Experts of a small language model.
Experts: 64 experts in each of 11 layers, 160 tanh GELU neurons an expert, a softmax router.
Training: a variant of Adam for the experts, 282M tokens, 5825 steps.
Below are experts of layer 5 (counted from 0) of a mixture-of-experts language model. Rows are named router (the router's row for the expert), down (a neuron's output weights, with its number) and show model dimensions 0-127. Each number is 50 + 10 x the weight over its row's rms, rounded and kept within 0 to 99.
After each expert's rows: "raises" lists some tokens whose logits its average output raises strongly, later layers aside. This comes from a sample of Wikipedia text that the model never trained on.

# expert 10
router:58 39 33 46 48 65 37 52 48 62 52 38 43 35 40 55 47 55 42 66 44 44 48 40 57 42 50 60 37 46 46 64 33 31 66 60 53 47 54 58 34 50 55 36 51 52 39 52 58 40 35 38 55 54 58 52 39 39 20 33 28 45 42 61 55 59 33 47 59 58 49 52 44 43 58 52 33 46 61 49 56 53 57 48 52 59 48 50 62 46 34 58 45 48 57 51 53 70 73 62 59 54 48 49 43 62 51 57 38 66 35 57 71 50 40 51 50 32 54 42 59 40 60 57 42 55 62 36
down0:48 57 41 49 19 27 44 61 41 42 47 50 29 43 49 39 42 36 53 43 37 53 65 50 47 45 43 45 80 59 40 49 54 37 46 41 58 49 71 56 54 40 53 50 47 37 44 67 63 58 64 65 37 46 38 54 64 37 60 47 53 57 42 62 56 47 33 56 61 49 48 58 52 52 38 59 53 64 64 57 44 43 47 43 68 42 54 51 46 42 50 53 54 59 34 31 48 40 48 51 53 45 38 63 57 47 36 60 34 49 62 47 50 42 37 39 58 37 35 59 55 48 35 49 61 55 53 46
down1:39 43 58 32 59 53 33 51 55 48 58 60 43 68 63 41 64 58 52 47 22 47 51 49 31 35 45 46 42 65 38 58 61 47 49 57 35 41 61 55 45 37 39 40 56 49 56 62 79 49 34 41 47 60 45 47 43 48 38 53 67 45 55 35 49 49 42 52 41 50 77 44 34 62 65 59 51 44 43 66 50 40 56 48 38 53 40 61 46 40 56 50 56 45 54 42 39 51 48 50 42 47 58 49 43 56 55 43 45 34 57 52 56 46 37 66 49 53 59 71 54 34 55 54 56 65 33 38
raises: "Publication", " position", " playoff"

# expert 29
router:52 54 38 26 39 66 46 41 57 51 44 37 46 29 40 56 37 66 41 70 39 44 55 40 58 51 52 45 41 43 48 66 37 41 50 61 55 55 52 66 59 53 71 29 51 48 45 47 53 45 37 61 46 37 59 45 39 49 35 35 44 46 51 62 53 41 30 44 55 40 57 33 50 40 55 51 41 62 58 61 52 41 43 38 55 65 44 61 61 44 37 67 30 54 41 44 45 50 62 68 59 59 47 48 45 56 47 54 49 71 40 44 57 40 49 46 48 29 43 60 61 50 39 67 47 48 46 48
down0:52 45 43 68 32 43 40 68 55 59 41 55 42 46 46 60 40 66 51 50 47 43 73 47 55 57 44 49 21 31 59 54 62 35 51 57 62 42 70 55 55 38 62 41 35 40 45 64 55 68 51 48 50 59 61 51 69 32 44 51 45 48 57 43 60 45 53 47 51 64 50 38 40 73 41 57 51 67 58 68 57 53 42 39 55 54 53 50 31 43 41 53 70 61 48 42 72 38 54 51 51 56 49 52 53 53 67 54 52 52 55 56 47 35 37 45 51 49 59 59 56 32 54 48 50 48 44 53
down1:56 53 63 31 35 49 43 48 50 52 49 50 44 53 51 43 68 60 56 52 57 29 69 40 45 61 49 47 55 74 46 56 31 55 55 67 25 50 54 63 61 38 45 44 43 44 42 49 45 35 48 44 57 49 64 38 49 33 30 38 53 66 61 53 35 44 40 59 42 51 52 43 56 55 50 53 52 66 42 58 53 41 43 46 62 41 37 49 37 51 47 49 59 45 59 54 56 49 42 55 49 48 41 60 44 54 64 55 57 61 49 56 46 28 49 45 49 53 34 85 53 31 44 44 48 55 36 31
raises: "built", "reserved", " vocals"

# expert 28
router:52 55 38 28 39 66 46 40 57 48 43 38 45 29 40 58 36 65 42 70 40 42 55 37 54 50 54 44 41 42 47 68 38 40 52 60 55 57 53 68 57 53 70 30 51 47 44 44 53 46 35 60 45 37 57 46 38 48 36 38 45 46 53 61 52 41 30 46 58 41 57 34 49 43 57 52 42 62 58 61 49 43 43 37 54 66 44 62 62 42 35 67 30 53 44 41 45 49 60 67 58 59 46 46 46 58 46 56 48 70 40 46 57 38 50 45 47 31 43 61 61 48 39 66 49 49 47 51
down4:53 68 55 55 55 52 33 39 49 39 43 50 56 46 64 32 66 48 59 48 42 16 65 49 34 73 39 40 44 42 47 56 49 45 53 54 36 24 54 61 36 59 46 47 66 67 38 40 77 39 59 60 53 33 51 54 54 60 42 47 39 37 61 53 56 55 49 57 49 58 69 47 44 46 49 51 58 43 64 45 41 44 60 58 61 61 45 44 49 49 54 45 50 44 42 29 25 52 47 52 61 66 56 41 45 58 51 55 49 53 48 53 61 65 56 53 42 58 57 47 64 50 52 50 51 51 51 52
down5:63 47 60 45 34 61 40 44 55 48 52 51 50 32 63 52 58 46 53 39 45 45 34 41 44 47 50 68 29 59 50 70 50 49 51 45 64 46 50 59 54 61 56 53 63 58 53 52 56 66 27 55 31 45 45 51 48 47 72 52 40 45 34 44 50 45 50 51 43 61 52 58 53 38 70 44 58 63 28 44 45 67 41 47 64 44 57 55 49 30 35 45 35 53 52 63 63 53 47 43 55 59 61 70 37 72 45 59 56 49 53 45 45 59 57 49 49 55 29 45 41 47 36 60 68 62 47 40
raises: "child", "ile", "tile", "reserved"

# expert 2
router:51 55 37 27 41 66 46 40 54 49 44 37 44 32 41 57 36 64 41 70 39 43 54 39 56 47 52 45 42 42 47 66 37 40 52 61 53 55 51 68 56 53 71 30 52 50 44 46 54 47 36 59 44 38 57 47 39 50 34 34 44 48 48 61 55 39 27 45 56 42 61 35 49 42 55 51 44 59 59 61 51 41 42 35 56 65 44 64 63 42 35 65 33 53 44 43 44 50 63 70 59 61 44 46 47 56 47 56 49 71 40 43 54 40 49 43 48 29 44 60 60 51 39 66 46 50 45 49
down1:63 48 58 60 61 47 51 50 54 57 65 59 47 52 43 38 54 47 53 50 44 44 47 39 45 44 51 45 42 58 42 53 67 41 43 53 30 46 51 62 81 40 48 60 67 40 50 51 43 43 40 44 53 62 26 47 53 38 50 62 58 54 59 44 48 59 51 40 38 39 66 42 53 60 44 55 64 45 64 65 56 38 40 46 27 37 65 60 61 42 47 56 66 38 40 50 52 55 27 55 44 60 44 56 23 45 55 48 51 70 52 50 39 40 30 52 45 50 50 72 40 50 43 40 44 54 47 58
down2:67 29 55 52 31 48 43 46 70 44 51 47 64 45 51 45 67 40 47 38 29 52 40 59 62 64 41 51 34 26 45 44 36 45 32 55 59 36 56 54 47 49 55 53 48 53 40 57 46 59 50 60 51 37 53 55 52 49 42 54 41 40 70 68 50 58 64 58 58 66 44 41 37 60 57 49 56 84 57 46 45 63 43 51 56 49 37 52 40 53 64 43 39 54 43 55 49 50 39 48 39 44 53 47 60 50 46 57 56 57 59 48 43 56 38 70 49 57 59 51 49 62 40 44 30 66 43 65
raises: " behalf", "reserved", " own", "level", "tion"

# expert 51
router:54 42 56 37 62 67 58 66 27 67 59 49 37 41 52 47 48 39 46 58 62 47 56 46 52 52 67 45 49 40 49 47 62 63 50 69 49 60 66 68 56 30 51 43 33 46 44 58 56 38 29 43 58 60 46 44 50 57 34 58 69 37 35 59 30 48 49 39 41 51 41 58 41 53 28 49 42 36 41 36 47 61 47 63 57 58 57 51 64 47 46 37 51 49 52 37 41 37 59 56 55 48 54 56 51 66 36 49 48 53 53 53 45 43 45 66 45 30 56 46 49 56 60 54 44 73 50 48
down0:46 49 48 68 53 48 51 48 57 56 48 41 50 24 44 39 64 43 48 37 58 38 49 45 39 29 40 38 35 64 47 47 64 51 44 28 49 49 50 54 63 39 54 48 50 56 44 36 53 74 50 38 52 45 57 52 56 43 54 60 58 60 43 24 81 46 59 46 43 55 43 65 45 48 32 68 47 52 61 61 46 46 50 51 61 63 54 57 45 39 42 52 53 74 57 54 57 49 51 58 50 47 30 42 62 63 47 40 56 45 48 61 31 57 49 56 38 58 50 65 49 37 44 41 57 39 45 40
down1:49 54 40 28 42 46 59 63 54 71 51 66 46 50 50 43 47 54 52 47 47 47 58 49 47 66 50 31 54 64 50 59 39 59 44 66 50 71 57 48 47 38 38 55 50 43 54 57 50 32 49 28 50 50 28 40 37 51 40 60 56 52 69 54 47 40 48 35 26 41 60 44 48 50 60 36 54 56 53 33 35 61 47 51 36 46 41 52 45 55 54 58 55 56 46 54 59 45 64 45 53 47 57 67 55 54 58 58 36 62 47 40 57 56 22 59 52 62 34 72 46 44 39 51 43 58 64 37
raises: "====", "]", ")"

# expert 7
router:52 54 36 29 41 66 46 40 54 50 45 38 47 30 40 57 37 67 41 71 38 42 56 38 56 48 52 45 41 43 49 68 37 40 51 60 56 54 53 67 59 54 70 30 52 50 43 46 54 47 36 60 47 37 60 45 39 50 35 34 44 46 51 62 53 41 30 45 57 41 58 34 51 42 55 52 43 60 59 59 49 42 44 35 56 65 44 62 61 44 36 67 31 54 42 42 45 49 62 67 61 61 46 47 50 59 47 56 48 71 41 44 57 42 48 46 47 30 44 61 61 51 38 68 49 48 44 49
down1:49 55 42 43 54 61 53 54 57 50 59 41 41 51 42 38 53 45 56 50 50 34 63 52 43 66 46 45 40 62 46 73 46 70 50 59 47 56 57 65 58 47 46 35 51 41 49 46 55 39 65 25 50 55 35 58 56 26 30 43 55 56 53 47 50 48 42 49 40 41 55 38 48 58 53 51 55 65 50 53 28 48 51 62 44 54 49 75 46 55 49 53 58 52 59 59 42 63 41 59 57 47 67 44 44 43 64 39 37 50 49 55 33 22 40 49 43 58 70 61 31 47 31 43 43 63 55 42
down2:77 33 67 58 34 46 41 75 70 44 57 48 56 44 54 44 60 47 41 48 31 46 44 54 40 63 25 42 36 32 53 44 45 53 32 55 55 36 67 46 47 51 34 53 46 53 46 60 52 56 56 62 61 51 67 46 62 50 45 57 43 38 64 57 56 52 55 60 62 62 36 45 44 67 59 48 63 65 61 39 61 51 41 57 63 57 39 60 58 64 52 49 46 43 41 44 44 45 45 50 38 38 40 40 54 51 42 63 51 53 54 46 38 50 58 63 54 59 67 47 62 62 47 49 37 45 51 60
raises: "mill", "mond", "borough", "shire"

# expert 4
router:51 58 37 30 41 66 47 42 58 50 44 37 45 31 40 57 36 65 40 71 39 42 55 37 55 49 54 48 43 42 47 67 37 41 52 60 53 54 52 68 56 56 70 30 50 47 43 46 56 47 36 60 44 38 59 47 39 49 34 35 46 48 51 61 53 40 30 43 58 40 57 34 50 40 56 49 41 60 58 59 49 41 44 36 56 65 45 62 61 43 35 68 31 55 44 43 44 48 62 66 61 59 47 44 48 59 46 56 49 69 40 43 56 41 50 44 46 30 45 60 59 49 39 69 49 51 44 49
down1:51 48 44 48 38 66 69 69 58 57 51 54 54 45 41 47 51 57 59 51 42 37 59 44 41 57 51 47 34 54 49 45 21 44 30 40 54 40 54 65 43 53 40 45 48 32 58 53 40 47 48 33 60 58 42 38 51 35 35 53 67 55 59 43 46 52 46 40 37 53 70 47 24 63 57 43 47 58 64 47 58 32 36 52 53 42 45 59 56 58 44 58 63 57 52 50 55 40 43 54 50 42 57 50 25 53 48 31 49 41 67 60 63 45 35 57 63 50 46 56 49 64 59 41 39 44 50 69
down2:69 29 57 53 36 45 29 67 67 50 41 47 61 46 48 52 50 34 44 44 28 47 59 53 51 61 40 60 50 28 48 33 49 54 33 55 63 32 76 50 46 54 57 55 50 53 56 56 61 51 62 55 49 54 60 47 60 52 32 54 46 34 68 64 61 55 66 54 52 61 42 41 52 58 51 45 56 65 61 43 61 67 48 58 62 55 36 47 45 57 55 38 43 53 41 40 46 59 46 47 41 40 35 43 53 59 52 58 49 54 62 54 36 45 45 64 57 55 66 60 62 57 48 37 38 43 52 65
raises: "borough", "rick", "mill", "ible", "ric", "iving"

# expert 58
router:52 52 37 28 41 66 45 39 56 49 44 38 44 29 43 58 36 64 40 69 40 42 55 40 55 51 51 44 42 42 48 67 37 41 50 60 53 55 54 68 57 53 68 31 54 49 43 47 53 48 35 60 45 39 60 46 39 50 35 33 46 47 51 60 54 40 27 45 57 41 57 35 50 42 57 51 42 60 59 60 51 41 43 36 56 65 44 64 63 42 34 66 31 55 44 43 44 50 63 67 61 62 44 47 48 58 45 56 48 70 40 44 55 39 50 43 46 29 43 60 60 50 39 68 47 50 45 49
down3:55 41 42 46 31 53 57 62 62 35 55 34 49 38 37 58 56 66 42 44 23 45 58 43 81 52 51 62 53 50 63 46 52 49 36 47 46 52 69 56 53 34 39 46 53 48 54 54 54 39 61 57 51 59 49 44 62 31 38 57 66 34 47 40 51 70 60 36 45 38 59 46 36 47 48 57 39 43 51 61 56 57 37 28 58 47 57 58 42 55 62 52 58 52 56 45 39 41 49 52 41 42 49 30 51 52 45 41 51 25 37 39 64 56 42 56 56 50 57 50 46 66 47 56 61 38 44 40
down4:40 41 50 48 32 51 46 48 62 62 41 72 67 53 45 50 57 46 54 34 31 36 61 56 35 77 49 36 54 47 45 61 47 51 42 62 46 32 52 58 40 53 47 50 61 55 56 63 44 55 32 49 41 47 29 47 66 58 46 47 36 44 47 54 63 59 62 53 54 46 51 39 46 58 42 45 53 45 57 52 41 58 58 73 55 55 57 44 39 54 55 23 38 70 35 43 29 47 46 54 52 52 30 51 56 56 45 57 54 50 47 44 36 50 60 49 31 49 41 38 67 40 45 50 52 67 55 45
raises: "borough", "ald", "orrow", "ective", "ile", "key"